Weights of a small mixture-of-experts language model, trained from scratch on English Wikipedia: 352 SwiGLU neurons an expert, a softmax router.
Below are experts of layer 6 (counted from 0) of a mixture-of-experts language model. Rows are named router (the router's row for the expert), gate (a neuron's input weights, with its number), up (a neuron's input weights, with its number), down (a neuron's output weights, with its number) and show model dimensions 0-255. Each number is 500 + 25 x the weight over its row's rms, rounded and kept within 0 to 999. Numbers have three digits each.
After each expert's rows: "comes before" lists some tokens at least twice as common just after its tokens as in all text. This comes from a sample of Wikipedia text that the model never trained on. Tokens count by the router's weight.

# expert 3
router:470480500479561504488495497518512485522497493488535531503489479495471484514497512486496527510506526503462510451505501516520482504531482487455493505486536524501433526473515483495499512511501485552494512474490533522543478444509454522502539535539480521490504440498511535504497517518540534462460509529495510477500529490485532486473517509530498462529474497482494471493449455481585436479523498474511499500537518478464528504472478510447510518509477495496474488492473494527479492509510506519547460508464505487495460503476512440473481508498498487508485536522522512490485504454486513553492489531491518548530517499469517493487563522528535496486504528458523519503486507514487463479478519485474534507494509488489496526490522530456537534489507488500503516533540458465492518517500535
gate2:501517466454475537471494524509525478537501487522513517466493504482469477484504489479460512458499508506510519506453501495511531476528509504544563509479530500536480547485504525477514530521496471471523525493521512444487498483507516503498497460529516464490502472530474432490501487513514497513473511459521523454503505528499513534463505498495558514537494473506473474507463444507473477501520531514466506456527514457480492503475513501482458492494496448489466511477507457511533537485489484531527501474497483473508513521498507520513537501503559504534509544496495523494473545478515484511502531498497473489521485499494501505469480565473543505451512516515528493475496522532512524482468532495488529522502496427514518493499530469511540522533453458505481465494433498512506500481492513
up2:537490498493488486536547525529496508444481456456488490462506479539520494491496555496469498503467544540489500520545481505504463555456512513457505523491499487503492465479531538495489537510477504471519495507494469505476474496495516488493489487494461498507514516522520534525547481499530521518508523510498494502458543479513453498486507516490467519495502496502466474467517504531535492484470487527479523449477549510474480495447483469478509515484493514500475504522532507469511509502500471496480481509528500507527497475504521519502545499512529499490476464524497514483558460518521470529518456513450516494483515493529555543533497452491481514456489501477499497475536499511475500536502480479545447526508497488509538482490514493464464474483499537488534519464439488539541516482462457
down2:516494473506491447499545470492509448438492515496507446470471499509494490496555508527498451489461492506494500473520522498496451491479499503465510498469525516557445499494493526551512473490512516495508487492506491515488502487519510492516467507497487529523476514488503504496512482467484531491541547488470519540463535524498481497510513522497560508518495500473479480521477431500505497510516484530548513522495485494488523508505475467508538503506524475526506480451516480526541532502498507499494516526526474519478506537516507516481505532477482545501545492537495542471519446529468495480508480488508424474523535507531495510510490464511520488490506496488463472493550461460512480511478495549499457510504474509520509482495496473529503490487421517514517532528498539565530492509507486
comes before: " a", " the", " to", " by", " in", " as"

# expert 15
router:477504457518535498470471531526527475518514477488524531499486483506476467532510555486501511519468523481479474465464459495503488525494545519470526507479539529497444487529508510517477532484474475519512527497538487465511462482540463498510506523521435512482513441503533498474519520525555533489479516534502507463507512535527511503484507507526505522515475508516466456501502447483511465473515504465495497532504503489496537502465482507463497498504481491491495479486477467521487481501539526541534494491472528496454526504511491499454498493505472479505489493484535494484537549488479489538466504540485539509530505481494504507453510526531529437473480503509498536452522502532501491471491532477485534523482512444520533514499537528512505501477508471486539493495563448509501522501466500
gate5:532533501544521501492503477510504545495466521538525475482429460539479502506528472513465522546516485538511469489531486527512508487511462500474502486514488434538519491447530502510501511487499523545473527506458566545510528506522504475508523526492540485520519487512490506500530460471467530483475507476483543478491493517468522472543519479529485499515493472459491499477508507546547506472482486517536518486487505503486476505499470496537511503510524498490527480498501494489497498489473477491505499500496543484496459513512509493466511438484471429499452504449522483470482560502539480447510503501491517531502529458512529456481511493485513485482511504506496558527559460500501498513531493483544498502519498503504490474448487493494528503496474533467503533465491499500495506492513491
up5:504458513530511454464465534495497525554562529510540468491542498537550545510489549520491509499510516528510547509453512552511490529498510494494488505485485477535522508532495499500517459534477474532516493475485471502511460501495494480523511515504495478499475526476495522496490473514490534502517530462479474490554501550506481498536546500531511500470526487487453494483511483506502543512526523512515490516483471544479480479510469461501478524497480530466504528515504443483488499542495521456505492475505528476524521518497515483527531515512448496462418519512524518476490510494495514513523479442506488498485489460529549533567485485505474516485529531531512478523534471507438487488529468494503507520474502490512485517494499456494480515480493501499485485488517513500525521499529529
down5:494494507482527488498501574516543455509551481483501440536472537460493557484475488527490493525509529552531504473465522486519493496532535516495498497539509515508547500534526478469508487476505491497482523506477528500547495487490508486480519419491480481537534504488461488505441497503482472523534493493500542506513486490482493495540468483567514505518471441502503524449481495441507490530510522524469470503524500478515489488488496506438468498539458478505490516502492536494493490493524511520500512550528482508509515483486516501479519510527545556536449505469488488504510494468519471512521498476487456506487517500518500468503492459507498525487473501490472490511484496533505474530506486530504454497519495513536464490502507540493518498509460499532479524494520462489501493511476448
comes before: " the", " a", " to", " his", " be", " that"

# expert 5
router:454501472483530460458489501578514466492469488494511528520535468489476513521499528508505515489458520455485504524504475490473472510520553459485538494475520515523494523495527461485482483465497493516500534454515494476532499470495511524523518551539478525517521471475491507533475514520512503494489517528458514483508518507499539496497513525518497497491505536479475467475516461475535460481481535493550511492509488478526523477489473542487489548513471494470518485485462474528468474515559492498524473523478513491486481520516547502527523497476469478462524554548538496520475511490492478525492490532485468528524498482484535511455513495536547467494474505486487519505509476517506485489494547468496489520453514506512517473494541550500512527481468502486543448504528463476514537494470498
gate2:473479423475507483508505508514485487517444509465479512522522488479454498508512452483432549453464501510478530479522577477509487499543506531543538448476516501516497528507508525460497552514523553497524499463522532489509522453496523521496499489523470494500499496521448484507485465514490456493506490502498511478522485490505484523454450517528541509504488493489516487491468472541477537508490546512481507495497519472503467512497446465495484511487431473466512496505548512481539515484520498544508514523485533456505478494486523485517532497480538486499522539466514470539483533460525501512496488488525529494530484486475496490501502532508560495464498484519525492481498495519451520480497496491472534517475475481486517500520494491507541508512467497507499510524510485518504514485519496
up2:537533489492474503540532542494427476436494491465496500506488504528498476476475557498486487506432522487477457512528518518499508541478538515493548474459517524509471471450494549536501519496492493464535510548535489504473521473544501523476515522451459507478488526483495557504500520485525506496516529489468485492497507481494488520475478510526486571488477454461518514509482493487488480490495518524483525486487500483483506494470489483468480524514488474514506501487466485495557505456497501499539464536499481512543498467495464542492537502519519495499495468503520537479548458509533492493508474476480502496497511493530532528553507457462519515482485506486481490490519475478441533499496456502528458531487484470508507478507506524499482515507506497517513500534469494515495527516496459
down2:540531492482498471508505486473467490423466510527500468507507504502479482474524531515496446478438495526459491497490523465491505474464500510498496494497506497520444508471507513505511495485493501490446446505507469520468483501555513479460456548548511552501466521487522547513481514437462528503515543496476516467510513479552527490517465495479502488563477471543507518522512476486498510518483495504522501487506519501517499479516506495478479473480485525530526507497499523499532522485521481470491507519462523476561530530519488476493544508520511582490494459540512532493527544514540514479492502501468471466482491511495523496507503473510535496499476508487457483485524514510456521485484506491513481514489491485535519485512512509522499492503495514495502507517539535546481552448489506
comes before: "\n", " ", " 0", " 1", " 3", " 2"

# expert 6
router:467478464480545450456494496564530474495478515497517532529511480482484539502477510493510508460462529474478520498511494485488480510528553463476545499465527510509493516492536451495476485485477503527499543475524510481510485475556489503515536551526484520502512486481484540530456512517527488487492517528462510467477522503500573513468477525514525476502489516509470486490518464475531449482516496481536515489513468475521520482497468516496488537513491494460483486501446494538457462516543502510518453532472517480507465488505509503495504502459480500451520552535542506521486518486492448507482510527508502543508526487523519511463518520493534453515475506494511503472472494524516495494492528462515509535469502482527542507511541539503502538493488508507537461500524470476525501506492502
gate5:532506503498510507489484496517503539505528549521561507428505499508508522503561482494444525538504468457549512440496501485533489490514519523489527483494498457500508481457500500477456507473525509552506497477453510526497512528496517448535528520465517479491493508517459509504513467498509505487458529501519522513495487460482484483517504511585447467474459539481470515473512512535551486496499541506563509512518484517488495487498499513542519528505497520497519450522480507533473515468475546494485467531512487480519485514493491506477489496510496466534440524452488549521497533525493505492492528515480468467482498464468509478467528523482508489480513491487512465519530513501515474487526477499507489509529458520497503496500514480511560455490495500498479489503498480501521500495520519
up5:506487487520501491467485552488522488494462521491515487471527522512492511453516480516519537487539442519493528505477526540470497496480534487489536480479497493516530456533532486484496515507487510526545475486488479528528467505497531521541507514517511487502503481503480504514497453495486548475527521475482487516482497531466510478513502522501489472487521498483494476478568513494516493472474542553538513558486509557511474524498509488585486520451461514477542492513516473536505519493492507480502479478520526517529501506482512483497529503527499467503453464483509483484526497497456519537525516448510499491487466458536493514525537531490492524499558519525495497565481468490528473485524439424479506544530523498509536499484502466503500497516486516492500489501486496500515533504528505
down5:496480497490539480529496501522500446523537512552511481513489552480515525505504491490482541460469500499498518511494527503505494480482500499467470494495528478517520511531483475475504534473499552463491498483465525553488502479509485507501490491566460483476483456496529474468508505505482559488574483496515506502534498515484502507554515479500497498499464499507490501514501501537533488511479492526538476501517474524450485488524490499515525510518481482502496536504479493467460485513464506509497467524504501414497501490476514551448518557523517514489484529506462521535477486481498498476484450532463498482470457536486528493481470517519529534498515484506478502484492510514498495533537523475498498511547424497461463473545478493496532510531492534479503495505501487490518558485513455
comes before: ",", ".", "–", ")", " and", "),"

# expert 12
router:453486466473531464471477522560540483490464500500503513543525452474493527512469526482501517468468533451513482492486463495490492503535554478484529507457522520527481525486521475499476499492510521509486546475532489490521492480494498530516505546548470517514509469505478535520461510522523485497487515492481532496493524515487547488505489544522519503503480533455480468487513484496536443482506516472526505510527494472486520491490487510502486540527491472461513487507451444559466482527553504490531470527473514480473480514519527475493510503455488485475519537522537491505477520478482449521480502532488482533531517491479528517466489500535544455492494516477543512498476487545484516487484536483505519520463518486515526507498543547488536515486473474497537462498505491497502532501476491
gate2:519481464451509508477474512464560457523484511476502498498479507497475464448467511486469515474511515527535540491492522468537495476554524526489513506487504484517489525485485460496495491533503489491525503484457506474493526439520486516475524512551499462504506486511447484527492482519518497490490498512505497463484473530504492484456467508508542505529483486489508468493447457485492496464547521522496521467522508465482460534498439528521513472489490477498475508469499482482521544495504510555493550469495492471529500531440488482525552523519512485508544519471524517495485545493506487489515507478491502518475477475462525514474508516516505512483528508528524479484491489516484541484537517530481494512488491445539517538577503495477534508492512471552530470478499487501513508512484531
up2:512497481482469538535502540508484499462436482480487492493503491511526451455485521478476495520447517499527471541527519520515487500508522533479527500472478514514486516474496525511499531535499482509504514496523474499502492503478542519541498524497458479504475510520491541522525499488515493521491526505468465484439486506487465496489473510497497558512480483462451529504510480493501507482507536515472540469454509531464499493497480476447489488489483474545529467514453479512528503476527499507508459507502539507493511494508449489504547518534519507515490460479531490489589475538529461493464505523451486515494503519525530528493520511493485525474493524483500529477505516481501530486493455465510440481489533454507534539529541473497459498506481515491505512506513486547505523494497441
down2:558533531516482501518492526491447482474487494501545488485471490509478483537492487465513483456458494514451499473482480495506505477466499560512500496492506530573466504468487493528513462465504469526487489527498495491508439466520528474481482533477480504498477509506533517508524535475505531541524512483474510469493496442495498539518492520481516499503419476518481497527497527506457483487497492505515510508460498497517484450558464505480514500513483516542524507491504488520530531476527479530521493495501534513494527523525442499515527498503518515498501488488491505502501466531484540515464505459477497472532493513536531519479458538498528472488491515452442490496493529482510537507507483527548495509510489481523512487522518456507477502505497538474484500513494481572519550477540509
comes before: " the", " a", " his", " this", " their", " an"

# expert 11
router:472490470489537438461491495566533473490457530502518515526518439490483519517497514487507503476452528446479466500487484481529509471543539468480548504494525521534457515468537483486499495514477509500495557438523487479507499481523502516513518550546459507507525486468488516527487495517521492482496537509460513476487510506498541485481510527511506492516512525468478467467505484476534474500488521492542497502519471495499525526469476527487491541518472462496488468514470491548467471496555500508527473530495513504507455536507523483510503465481507466468517546510545504529461509487507478515482491535483480526522476450499514479450514511524541470518486488483519523510467516536493518493502533469486523503481512512510492504495517534487516536509466492496521446484525462476509532514482516
gate10:540500507521503513521536456543494476475509488492512482501512491502501491518508439468520493490481492483444473507467477504482490500502512505492508497500511546482416474511502483473536525522521514488531479542542498490511518491477483513503536573537547481534496475480476533496517518524520483518495501469493480481496516488530478512527526477522508460465456544467514568503481468472452488531502462429503497503500508503506509546523522524504504473494542449461480543498489516493437509474501478521477483496494467483546446520514494468492520504492488498476486512472483483475529483518518493482494511496506484501485517503505452500514500502524516512476534508485481523507523515534527518501510471500504491504509513528530470504477449463513520510514573459511527495466485462511520467473504546
up10:499519509512549463490502519524469541533482507495486505491452505496566535521521482518464503471516514514516484539502575540505464499535480450510483503525485495541499499482441478567494521459464516500509505525487519517543495534515494546474496494487508504478521510492487488493479467513470502448486489490505510532556527501510504543478498516479525538474482460496507528527482481469464521526534441573524505464522500492504487463484512544546530522514485481471535482472490497518510485523492500444512536490504482464514464486502548500522486483499486507471537467467494454522441532477532546477470489508458486517495486487511518518485482513523510498489519519473488487489479495486520507498536505517496495523481493522515498491534514488540530478483548502490506499509508490485490472504472490
down10:476485522538556483438518492513477520516479511479477472483530517519542529488493505522503507472520465521481539514500500505523522516490525535517521474516469497502454505518508538458508492491535470483529469510543546455503504531498542499511518524512541501500526482516465508499507445491504479514437518521465516531496519523541480496492470486512520482466493526528531467529428490486482511495460480505495515506544500457494515455514538513505516471521510489517500458495485518491480486537511473465493506486493481513473523451506492495490531497489510497512473489454484482433501487479487450496473525496528520552475492518496494481505499497513517508506519551455479487504495519548465504479540483470526462489550506504489534509540523476533471528492519508480494488517452459546528487537503476
comes before: " |", "%", ".", "5", "7", "8"

# expert 13
router:462481475478537451452479498573523486478429512521519513528525468482503516511490502490503523465467500459474502508515493500487480500523532464473538493483525511516480519496528471496481489489508514545503536470511499486533497474528502506508516536543461501517538469475484530525469505506516467487491506495488517498502517523517546508491502525537510480513492521487440478500512481492541451482500517480522499496521470473508519488482467523489511520544470487476518481508460470539462443524537481497525475540494529491485469492512527472498509504470486468468535536525542489506489511480501455523471492555520473543517516509499516513456510504529535443500509508491488509489484509520485521487499540476483495501436498508508492481524548542491532517473471496506554475508527474487522553524469500
gate2:517493483481518484517495496496485458551507464445500499532490479495440477475514519510437523459508511480493520489472553472531458492531537511496519467459494524507502539533494510467511517530501552474528506480506516495486507437511456483499501529533518482484468516512432475491520505520515469507489506493508528429499505484514513553470459489526493509533516495469505462497481490490486514499512524504482481474524486472494476548509467530484492523455437470492510513499532496484567556496499488539525504489459501475505501490459514507525507470514493511493523531503519510519482520458504488495499458491520524505515499510456489513502533511501535475482484475540515483484489474538502532488544472511467517546503494483489505522492458507511557529519489490509504481519437483514509487520488508
up2:531495479467530496536504531507489491462502510473521493544507476526503470491492517530466459490472480531510464511524510495487466527460551527473540446471523510497474479478489554502497505471490474508533498503564443492480521473524471519452482527462430476492514514490507548512509522458556502543501526493492509531468525486511476522475474500548487513527487466478471503505473497507484479488480520539468492481503514472475513481480466498473486495513501477512509486519440490516519537481488478511540496501492492515525510497540461527510494497488484529504529480497525522504580460501538478505476470469504499486491526533520509519525525473467516502489478513488471526491512481476482504537484471497557460500490480480508513492524524501524502489457466520497507512495485486544536505516494435
down2:566498507480536496516475487515481511488510492495533446512533450498502514505485495547508447489486506534486525505491493474498465521503516499489530473511491517520499476483490514531489511471478471455490506500514478483487487453533487503437443559503480531542503503476539493536502519482458493551512511477463505507449557485531489500523460529517489503515525481493503516514480471492467487487478534509530481540501503506503493487521467463448495502494472492549511533522522529505518519465502503478534487484467516477510540511503478536477533466458518519450460462527518533491514503538526553506522502509485488464490469527479493479505525490500507503517516509472442515473491493470472485506488492520543456511508525503549508502524522481560529496456499505503496506510474498555493539504503473
comes before: ",", ".", " and", " in", " was", " ("

# expert 2
router:489472431441544439471504516486495474521517479479491518513549500495534495501514498512512549460488487486462501476472517504474491517536563478492520457493538480524506481495513488509500512501499511531514489517541493510555464491522530546525492547493512487502512509490492535520477473523521507477485511513475518511498558487512522470482516505546550489480522547471477468494495466493523455526445531492531495504488499462480493505502484541510490534531460523444455502500476481535487481530516508501489500523498490468534479523491534482470480488493522462497521511508520464518502491468500513523480500513537494533526503454477505541486540529531527442471511505460498509539486493543482512500478510495481498503501495509511502481504509524489524496482502470485577445501508446498512499504495480
gate5:514541478532510460502500490489516527500460499546505514490481505514521525507510485490472533508502503491540444451503487497499484473532478520495520522485523498496532506469516517491489491504567519537509493548459553538487511509555489438523529539487498491486511503527543501478506437469490537477479507454476555522476528502464519503537527511534532462491503473494506477510521477521532446470472488536510536472472492499523500489483491532500485532516510479503504482484479527532506477437468488513459511503481474513510481520513515504464496429490454465512475499430525496510498548539545552478501482510484507503498492506469520438500547487514523529485476492495521492506539488492507495524501491461513478478501459463504503483487526501493520503509491474504490505494479492518513524501527508
up5:492480468497515485488540500538485526575510513496505535513481540505508498433471530529467514456510515532527487486490532556505539496509480462492524510511517498506519466544493512493536464535476498513475497508502520509523489533526507486507505499512517481477511508521528507467477478520480527504494526508492452514506483518463481498477451507541505496486522524519514466503516514515466515488482498539501535483467468490497510515500517491551529548474418484468479465481510493512540503524479474494511468472478476509526496509498563477481533529492432483509481524475522480520484532503496506515521497460453510485501520497514505519564519458495488521482553515497514512515463451515491491536537465484473497525507501474522490555526502467480473527492502501542500499529502499532479482472546527
down5:504478518535534517495479527530532503514503466499533536507476492439479521517511488477494513536472507509516563472460503481497505501515536482515507488490528502476557502493528473520524512467491463496463505477462499526506508527467456528507505464472492473533540507517494489482485496480502503502552462506507541486472501473482442483507500474509471477518488467517479540520514532493501537503533507513457455498517485524545498518471477473489498467473445518486511532494503517453473521511445489499494507523506445492501518474494484515488569549498487505494478521521480543480485491503507466476524460505478498481446482504477534515481513508499481523528504489533515512499476526509465500556537524473469501505548481525490464487525516540509539494481510568513492459509518490474530523516535489
comes before: "\n", ":", "-", "′", "N", "″"

# expert 14
router:461473484470486463452486492550531473486483506482517515507495469508482508509484517484541518483455510473494475508472487485509473475515541427497517537468512517526475566484522457478459477520498478525498532457526479484496502462491485496520522533552469528527525490501500526519482506532534483493483492493471517495490509499473556512473514530502518489492504549480497486458473493450547479502516510478518507510515476479519516503480451517466504527524468506483489499503477471540454444522529499492529486522500523481506490509509501497517519496463483449435508543530527492545468545475477483503485498516492484522534472502476527545482529530521533450481478529481530518507483525512497512489519531494512516508465535482519530508510519508509532545491477516485537472502522449486518528499477493
gate5:488528469552512464472520506508529508479521495524528491458525506500531514509545453503491543549518474489555513475478528521507490470531473518454533525513482450507547518454532556485465467486533509536462540508481545524475504527510489452535541532476527500493471498475553480493527482490464562445453510477505484499532511493478517495529530506517458476500487511489516492480500478514543496533474474544512517549466481524487494514527500548533497492517483479477474478506479486508483486493464515476529493507521502477494496492456497491463542469539468461496468513516484475505477536526495473469499510511483519489499495474505549464479515504479496499470513502469518496496492504492498509510492485498513511495485481489505466460480530469483543470511487486501472536510517480527496498481525538
up5:493502551550522484518526499535474496519519504511498502495501547504544503467478492480518522507543498520508537512457494529517506530481512513490513483507497493500506494541492497483481493529457477487536505484496495488549483519506536495521534534537512494478499507492474505499500466494469553527479562514521453474539501517469495473513512507526488484473520504449484464490501496535549510448516506525505517479488522532496485496522459478551523526482487495465504486530518466520523506500483495469492488463459495499549523494477524498505507544490492469478500452499511502484510498494532506509501534446501499438446466479542523474519496511444520491551525539488502477551492445537510475503535481481499488538481507516513497494445529474488500498503477519477500526469519502542503552457498556
down5:537482475531526505510481520464530518535514548487530457527484522464477525501484518479456489502502517537505495500507467437534521493562514473464489516449529484461524532472504511505500468481518457485511468532461542525518523521521462492502481491503445480512513521486482483494489515441501508509530492484507506512527475503510512532532488485546484518475502492467510528518528520518514499515447520508498499510517534493485524493530498484497468512484438489463514548476479509488502473479446494473486537495528493500508504490499500527495524529487521487521525482496439499517454507533503531512556497507479499497470567518505483498536515507480482525491518493512466488510473495500467456540507528451491491463556466478515529491507517533496506482483497516538492460449481500494497520532519455
comes before: "-", "|", " of", "=", "–", "1"

# expert 7
router:475489507482494460466537496525500496488489503515543539490493470483508511510478504488528498460454516494491515498536469496505465515530549479491538473472490499526513467505526478457505475491495501538500553519531480496528458495506491487535506535544509511498515442498503510561498475542544489459452517500467498483518534521447521475504519548505511496508490544465445491475511475489520428492512493503540519494543496479493502476493459515471495509527502497460513499511465456535456417486510524523516499529468534438508454529486535468471513467493483470464498525500517500517518497503536492505496502502504499538516495496484503485456529477562529465492509529507490518501506512515494500509499528512506501501477513508500511482464505524482504510508512512499550458492549465507490513525481487
gate3:485542500450481546462521528489560492532551512530513469525501516515486487499464521487549484491489508540481480477542503528496484492498464503474510502482506501524486526470528531491538518510461529517499473499531483482487488460509503517484516519510491470483548492513492507418504471530536460495518495541480532493501470475493503471513498520481501500530504534477504515493494528510512538525533511514515468464469422506529460432499481476493486548484502514506479517500498469517516574481516496483509488489510494500539489477513480473466514517503490522491497494504512524520472522505474470514490506494495531520480529475542574512492581508521510505491517510511510500546542497512480471527498446487512500512487480503497496482462489505492521491460505465528472513445501492484549482479498488
up3:470492510521519504490489455463495512506496501467518493511485510516527492512524501493526488506544470511510489509469516476502496485517532492529465495508503470479532482484483479447502434480511487535528495467497495469489443500502490495485519478534496494491493475561455501471488505501492485519504441536513489525499496485531492505505472457504516470501496510479492468492505502460492494466526501473526523470442493513545507542494528513522531514524502512511476558494489505481512540469518497540511519504524528511488501485526471519505545517490520521541448506502534508505488412498529473488516460492507503508467514533510486480524537529520486488470462469480477466489499537549559515530536474469493500486552466470479480506499488505460524511501483417507464519494553501515555506496529485
down3:463519477517484505498527531493463553503543477425523463472522502473510483523516472477509492492468515513520496478471510502519548494526500490492464499535531467518518509497500508492466486501507515509508523525436515489475509512506517480507484485563553461512499495483529457474554499495528501501502478494511492529515533496496517468493506465502529461469501488539523505511518465470520521508528515516490560502481488508482502502507515472459521501491491525541478482509508477512459496494468529524501509488522488446476553454448501526466512518503551469553510506503459518528524460478489525500518483456518512495535475482496536504462471497548513495506506484499461515457480508493509528457479480476500532484524492520478514425475498476522506497456532556479525506489509496517495520527528489
comes before: " |", " of", " States", "==", ":", " League"